{
  "moe_layers": [4, 5, 6, 7, 8, 9, 10, 11, 12],
  "balance_bias": true,
  "rope_fraction": 1.0,
  "init_std_down": 0.0341,
  "warmup_steps": 63,
  "schedule": "wsd",
  "doc_mask": false
}
Below are experts of layer 7 (counted from 0) of a mixture-of-experts language model. Rows are named router (the router's row for the expert), gate (a neuron's input weights, with its number), up (a neuron's input weights, with its number), down (a neuron's output weights, with its number) and show model dimensions 256-383. Each number is 128 + 32 x the weight over its row's rms, rounded and kept within 0 to 255. Numbers have three digits each.
After each expert's rows: "mostly gets" lists some tokens that are sent to it at least half of the time; "comes after" lists some tokens at least twice as common just before its tokens as in all text. This comes from a sample of Wikipedia text that the model never trained on. Tokens count by the router's weight.

# expert 22
router:181148139124099134157133114167174120152177147119066046126037100092129144116111150120109114141121077089155075095119156146161173165159133097121096129052103177116080164036116060133174093112073081119103107115127182124122075125159079102084157132165191112190164109119079182089137108128131172135125160097172164160096102143134138124132131202158159119145154147170138104148104129135184087059136
gate0:097164166174186136150084138138197130102151116090091106166105122132168161096111128068121109125096151117132145134120152139094111167162137126129136077142172180126101089164063156160161088168108102099124095124137147071092145140114098104158142146168119109057102115189125138102140149174145187116103155112106101179097098180086148113198147123125177149149188155086150130088150160162096102124161
up0:200132157142130161143091131092129141124102058139172137103173101094175120129145180148131155157065159139111094113170175146092158123140097166148107160122151107164137152105087125124122173141120176139155166164113106130062164134117151129129108098123152151093135143144157084148150118146123085125116136116164127130140120118124134164173081134203154137075106172150141159117164068116102153113110
down0:150076191131205132155113153140174133101104111136155156121137095093092142161148109125160135151146149131115172122137115064107138091126135120051173123099208173140082144118131127115055096128132103117104208113122164128097078177157168157064150119241133088192115146161134117143169165118134142090156102143162135126134099088049139158188097130171160132107120088131169104048140110197147133148120
mostly gets: "{", "\\", " white", " \\", "mathbf", " red"
comes after: " the", " a", " The", "The", " an", "}"

# expert 23
router:147153171153109154081142098087100105142106074109153088204117095168089085160124120103110089108156075108145091158126139116143099108177144113120219136123124160141076138122106093140141047119103110182123074143149130153108134089089117197079184136134105143101172136135183116094090102061133176169084116104119133066116128160099149110142128155117164144113099090107160124159208139098116110157156
gate0:073162130143148100157134138135124131107080199164081095191123083173161170127103113158103130082081098145131137160149173170119083140099107147144156177111151171129128107140144149128131073158165082118123104121132125122212102117117093147091098176147102135111063061135061173117071141103107090168168123104107096125078119149182056137096112119176134129053109137117171112133096104183117097110094
up0:080143159163177129154147108084183146104118105087127135156098186121164122105116129114127118105130098149165117101166104151140144074113068171103070074097137121124106183059136093142189134169175100137088132132184181173135208103066072141160097153147167130161110122141155176145168100149157147119060164112150158095186116140172190225183139121154138163124119128134113112111120100149106088212101
down0:118186132177132096085083138115129121152103117156139086185163119140098126105138108122169133098150104179120144144085120097084114167067128139174133103076130172189077102094139147132153205116176126093136096104163089127131095123147126150160168081150115088085134179090097123162134133111125174094050081120170104164111080134157121107076093098135161162141110106149098071161128189084149146193157
mostly gets: " 8", " 6", " 14", " 20", " 18", " 15"
comes after: " |", " to", " in", "|", ":", ";"

# expert 16
router:108142100180185169101095118123117152183231138090133134081121095106152139134189118076144085138181148082158192140181092117163150159114120173077112104092093143163087109099131182080114150163121187110125144106137114133128108110113113118117139090100076122120148083139112102157074163145130123123123140132134071109149157155099179143112130187117168149116055076075122150162061121070142125134084
gate0:035104139184135137113114142134164138133140130085088144153109127057162147119105101199154165150153093125106104144148186154174148079076175128142064127134156141135176165152135128130069174178085114201135125132112136127129146076165192154100101144168101163112140152206141117134174151201137133105137137145152140085090082124155073171173136147171109108092131174194113168104143173091119123125104
up0:118183125133101123046095149085096044108200160171085046083128135129077127173065106152138087114111119105219183159084155158129123136086119094124096133121171107126070156062084154101191121127097108097226108107126127116110109105081097102143100094117160153089141107159131114127185166127127105138114118081147182135108102122100132124181138107137144165102169116134112105133092146151100105117090
down0:114064110154185136091152144139173170145124118148165116192101102127084148088143081104099175112144154101171149151154150110177117229110156125105170145169128134145138143104119102055127076089134180117124086111083152159178117109105110155127141124132133116162104143130117107113101129158157153136106146090104098144112085109146091127121147099128069152180123077130179168171070119063170171104170
mostly gets: "===", "====", " ===", " ====", "==", " ="
comes after: "\n", "-", ":", ")", " =", "age"

# expert 35
router:179137147227151118084108143138127108116109056136157110132144132111088064135126098109127129128107153114074159140112113152162072080154162102166166134116096166139124128158142153109150088102178180075141158093127126144110083139139135149087132080107114118212125118122116111124089137173136130094084072091122111133125159202067102155102155113144142126158125150076195132127159168181098159125076
gate1:143130061099103195105099137137165151155088104114160174121136151114138118175106148141142107168189074154093124112132090112159066130131095173141125076118105092123125146118118102114135107191106084190135158113161126095164132115101186116128142141110168172139174154128104075092122139105143167118102097071104083147124078168118122104126095223145071100152135167144124183182103122141130166075098
up1:153173117085125142082121144102076171053151145141215153161170091163136100132195158139090090108061144117157118159091092132082109084109103146148128125111099119113099122179138083113117132061155197121042152176076148135120108089147111161136099117155173125135162077056129150104112136143127156100101080109127123148175165126125159076127194087167156131141088083056149101147129143146101115170165
down1:111155106185066115104159054136089044202137045081101134119110171095148153077168136098052117079151121067207155097118189139109111181171072150125046142143125175124118151110126165088084146111093117116127131116120163105111174129133105144133126163134135107094123109125124081117140143124100065102133108196129126146122107147146166123117153095044140118110142146140129098082161127090154114173064
mostly gets: " per", "tur", "methyl", "dic", "sq", " des"
comes after: " ", "-", " re", " de", "c", " \""

# expert 31
router:088085119124029141098168109144107117099087147142107091112130097149158139090064100142109124089137162086127090141138063124155072113141159047027099121129106155136134114142157108115156131116162101120146155162123166135091156137123061129155103136136145139166158102175112098156112085163096088138130163108173186121116076143068139105130172130100131170060126153095106057132147108114111141174138
gate0:134189113159118116171114136122133117131140139158153134082095154147080091173156184101132132145135168174081186064098114085143106107163121113156107146105138130094101076193180111209120177158137166104112093126096179142113118129071155134162153161063177123158114155142079088107100159100115110147168107131077139102118133099065101124144226107111117143155133173150115177122129095126178068131146
up0:167129168165107125073111121095148165089198085085160123172150118138163114119065138160105143108176148099174095153178144097148122157164124167092178094123214171173100172107136089165071125103127112104165211132127111125101159082132093099142117052183108053163121071162119126123153060125139146148128152144130128112097104136141102154131105200132069129078089142190154128130154144087165158119092
down0:137123119103113166170170110122188188127124138113091150172120134119142097160105101131085175171119096076119121130095159076153161122149086097119122117146085127118147091120157135124133113162093119126120144133101062167113118143115113150055127113139157126126096174079162121113053159162099184072087169128098177145163095109144106143139126072124133139141125176138163121118153130183053137104104
mostly gets: " 0;", " |", " ISBN", " Episode", " 2;", " SR"
comes after: " ", ")", " 0", " —", "\"", " 1"

# expert 45
router:120156177152094154149148111103162065135138106103096080119184110231090153150080161151153160105141089132158124147089114076103071144147177087157144147138138179150162068146096092126095168086093123159159143115136174121148124113103056170071130103183135115145091090159087119191160088154127108159134147120104164128060118186157146092119125182139030087138202119146109149082119123101161148147127
gate0:114118136124100105141123110115098149136162159099178105108126142117068113147125170137134097108106114121140135080127137105135132105114149104152097100125126061183125170173084177120069047127057143146140197130142135121154070219115147135101129113115170065119146126031175099116052084196180145141165191107089158173125124122100125141138138162142129127122135156144128141125194090156128125103139
up0:105109233104141121142140185126162098138165141083184135156073104100089167103146170121163156086112141129116120215081130143121144117148099066150174136118147124103142118122094142156174115208114158145100157176092143066137161135126144055101128105150187143101107129159142163154187122081082137138124104120129117136140155126139077217126137136084132173132068157134092165133137117153118105133117
down0:154135144141170168112109066110110122094097116122096090101041155093150106153120078098124138074108145144126129150113096102100097092225111147153123145098155082178093158142153144165126160137162111099161069152224101112080150106126118128080114082156138107117137141144173124199141132191106079159153102060109121086110105117158164165050118101136117148135143127101142144147086079133149146114094
mostly gets: "|", " married", " born", " la", " voyage", " independent"
comes after: "\n", " ", " was", ")", " 0", " —"

# expert 56
router:093106118121128089114108100173175143165151041124102085167156119161060097129150125157087048116141103153134098100113112075136148153174131144122125087198155152079119118080131123161142129142117120125135108069176158125110045149153137136145147117133141118116142122059099154119175146166147120164170096147158201094157173129214112134220113093116097124128147110091123125044100159122130122143131
gate0:091108155123134156166104148204111165149116128146171125095088093098178114128160077104129079119166080150121135160140115122117136109138100153141148106114072098133109128181172132089125155088138096184110103118159125125080134094113168111177096111123182011174096151161179142085162129111110103110091126145100093109118148156151158086129161188135148137120116091166145095129163103136153174141158
up0:108094158145137115122104074111085070124095171135104129163167131102097180137133125162195127052107105126093125135134128169118152109113187131160144110125116135108129159176153129137148145149136102165147084118151095142178148105060113112128128125221151120161160155156178131137085105145117122087130128100154136127125078120088116119060188147159139106111097117175141148192096140146122115092127
down0:101134160150108129137157123192169135148073130083180083139129168078146153131089126120117077179165153081145163117158099076094060101121143130054148189180200114065143084129144186147110169138098142164136088105144096122104111207142117132102133134106143152103171134066131093167118203125126112189155091165078171093111122159151121127140144144091124116128152156190120128138146164148115107131108
mostly gets: "|", " Cup", " tournament", " Championship", "----", " Championships"
comes after: "\n", "|", "==", "===", " Team", " 1"

# expert 24
router:159088144102110166143132123167076157105128145141189086088079126178145139085116109189172145059116134086149130081176126061124117119135126137156179138112146132158159111116145151127131123127117190152173046113181134072145135146128120131126131190130104098108150145084103116120120117127105147161062110117149081126084094136158152160113143092102115113126085072112098104128146150107101095166133
gate0:126116045112140131158118158109118132124106112160114128131135131150096185113095145185102170143099128106102145147145125168039143104106101090167157046129151177111148104165167133155120137226121146124123133115150126034170140121138090139149147054132162150124143141132176105111123060120164097120073154122168133145169099101081113222122139134165098193126134145166120092118167200121194167121136
up0:152107085118162132166089147099144054125109130155118174161139129063181151136149099048060085136088157135118154094084135103103066124135164124107164170108093171122151178074096091163173149099130127101112135117075160122136171165153111141118160111131153161153158122188151083186097124124150181083122111076097153164196157085104122155165196132140213172197124139078144089117117143156092114133174
down0:139176128175153164113084113149132147129171110148209101144073149139166098148177099092126105096072117094150087087129140124161197151109154164140090132166150084091099163177124136146181143043084127074171103103159089140126127139094115090194072160132168102085110147133077129166169124108061070166168090094112087089175119130101107119080148180111123119162195111169131141091120097145138056135147
mostly gets: " un", " U", "'", " pro", " pre", " con"
comes after: " the", " a", " and", " \"", " The", " an"

# expert 3
router:151140122122105158144165139148098151135162171139158177150119105115188146078115091164146120139069151189117144153060098110118135057077159147153142118108132158111154139146105106091126116149115105143138087147075055074169137109159094174098088087075164124158084137086147154191065082122107118077104089161116059109108091121099122143133096189154107138114167096138138163143119100123114036152126
gate1:145152120156167161147124071177081088175140133146098101133109120134129156150117148100122146088194126116109128110102143111077102136145159150131071081138090110178156120168148094143145099138112150134137171110144128115145118107126153124118150157121106085040203142159113136135139157173093125166204134141150101172108105122198180137137175154105144134175158155138179130171155142106198113123096
up1:126120121124150158095125158109154113187087114123119189109114184083147184182131153132184190101164079080149146164217134149168123130098126122096229133097139116139172153138176156136105162113101084097073115110087098102117159085149135116110081097124150106104101137060104164111109186093139145157176152154082183114117085072172152153118151112064129122066121122099108123153088142107145171114150
down1:107150153119120135140154091141069118116127142134121073108156106110178145115110088122193141152129133147119179135124127111109081167095171140175128123156116167133065100145089189080098112127060122153103076083122112135169201087159125147139144117136135127061161190128122136183208095168176134145095094191075107141147150095091125125096159099091158111145102092163094118152134118092151154074094
mostly gets: "\n", " non", " pre", " anti", " newly", " twenty"
comes after: "\n", " |", ".", ")", "==", " ="

# expert 1
router:147113114139108146149125129135182102163119130133173099129128105100105129125146136197092145115138153127137114122174166092149142097091146132195123130141129140083133126067136181125167108171098130111106098149140123113130171137121175127104108118099146085132068105098119179142067113111137106105079134165125083167142155137128147181142190195165085100162124130112108129118061194148096144153101
gate0:145146147153172109140125143162125129150147135087108182170165130147091125123144108130142095183099146108156193120176135103156137163080083159120112083145152110105141123135179204142154105146149060180103148192159111094162074203114124154077101132129112096097176057117122166095059156112101106133091121130117141131117141155187118186171127127147146148176168105147162161092089144084123089153114
up0:135161142110111143104146102085104095124104141139148186118078061103059173079131123168121125165105134086143191121096160089117161197144098102167124102135111165080156169141180114124155150114107144099107153154122083129109175130174067107143079106120122099150181082125141141163148106154120065072096116124122145137110143117154142144194119138122137126140098124133089136174122138111126110155147
down0:152165075161161130124114088139097125172113183160175099093128147113164200137151099091144162110094110044205156185110174112133135111084088173112128165113120172142154123122145069117154132139161165166153146145169141071092116125130189119150045115128176153103120097122131149100117159177140105066034160113125092141086149141151096101131236172165104157099108124098133151168119111166089175117140
mostly gets: " O", "I", " I", " SR", " FW", " MF"
comes after: " |", " (", ":", "-", ";", " \""

# expert 19
router:153098191158163145057140123149078155080100146184095173123128121128191121145129128146111110138173114196108135171108131101105108178139170123135177103187108116001155099116155128170085082068087118111143083138137112120126112137123098164127102130097155119087139141165158188103125109158100140106150097112062129123108091057119077123086114139156133125178171182145142180092131087128065087132089
gate1:148098103075157140114075158088170134075098088112112093152163138151182157126110172178106131111156194135130109083126137135125191115057100098069135153108137160130098101198068079070134123141184067148151149124116118098135116121135167158160177083154123123098080115119148114172143137189155158122113112160145123099133152148130121115123141127122141139127131138157142107138148121160120166149189
up1:210128170105122078116150164158090142105115175166159184132110142143129090117107137187155132151141198120096155123180104099150164141145112102150148103137082108141154141119116099129182090095150089094129195144128130126143147107104112129136103198140154119092124154115115100114137107132152176069054128154105069113136073119096126151116139152120162132119075081116177166155096112138066184113095
down1:075121088127159102126150117103043157112189128121187158119099060051117105127088124102113139111132144080140198145101157114098193112114109131156130100118090096073121104143142163134114165189101153106113120073148134131042141081142123105179064121096119085168111080142121118074139110135098115076091124094097115142155092164104128154099151138129088108177124137143091116116174108146114130144146
mostly gets: "See", "\n", "History", "Awards", "Early", "Results"
comes after: "\n", "==", ".", "===", " |", " =="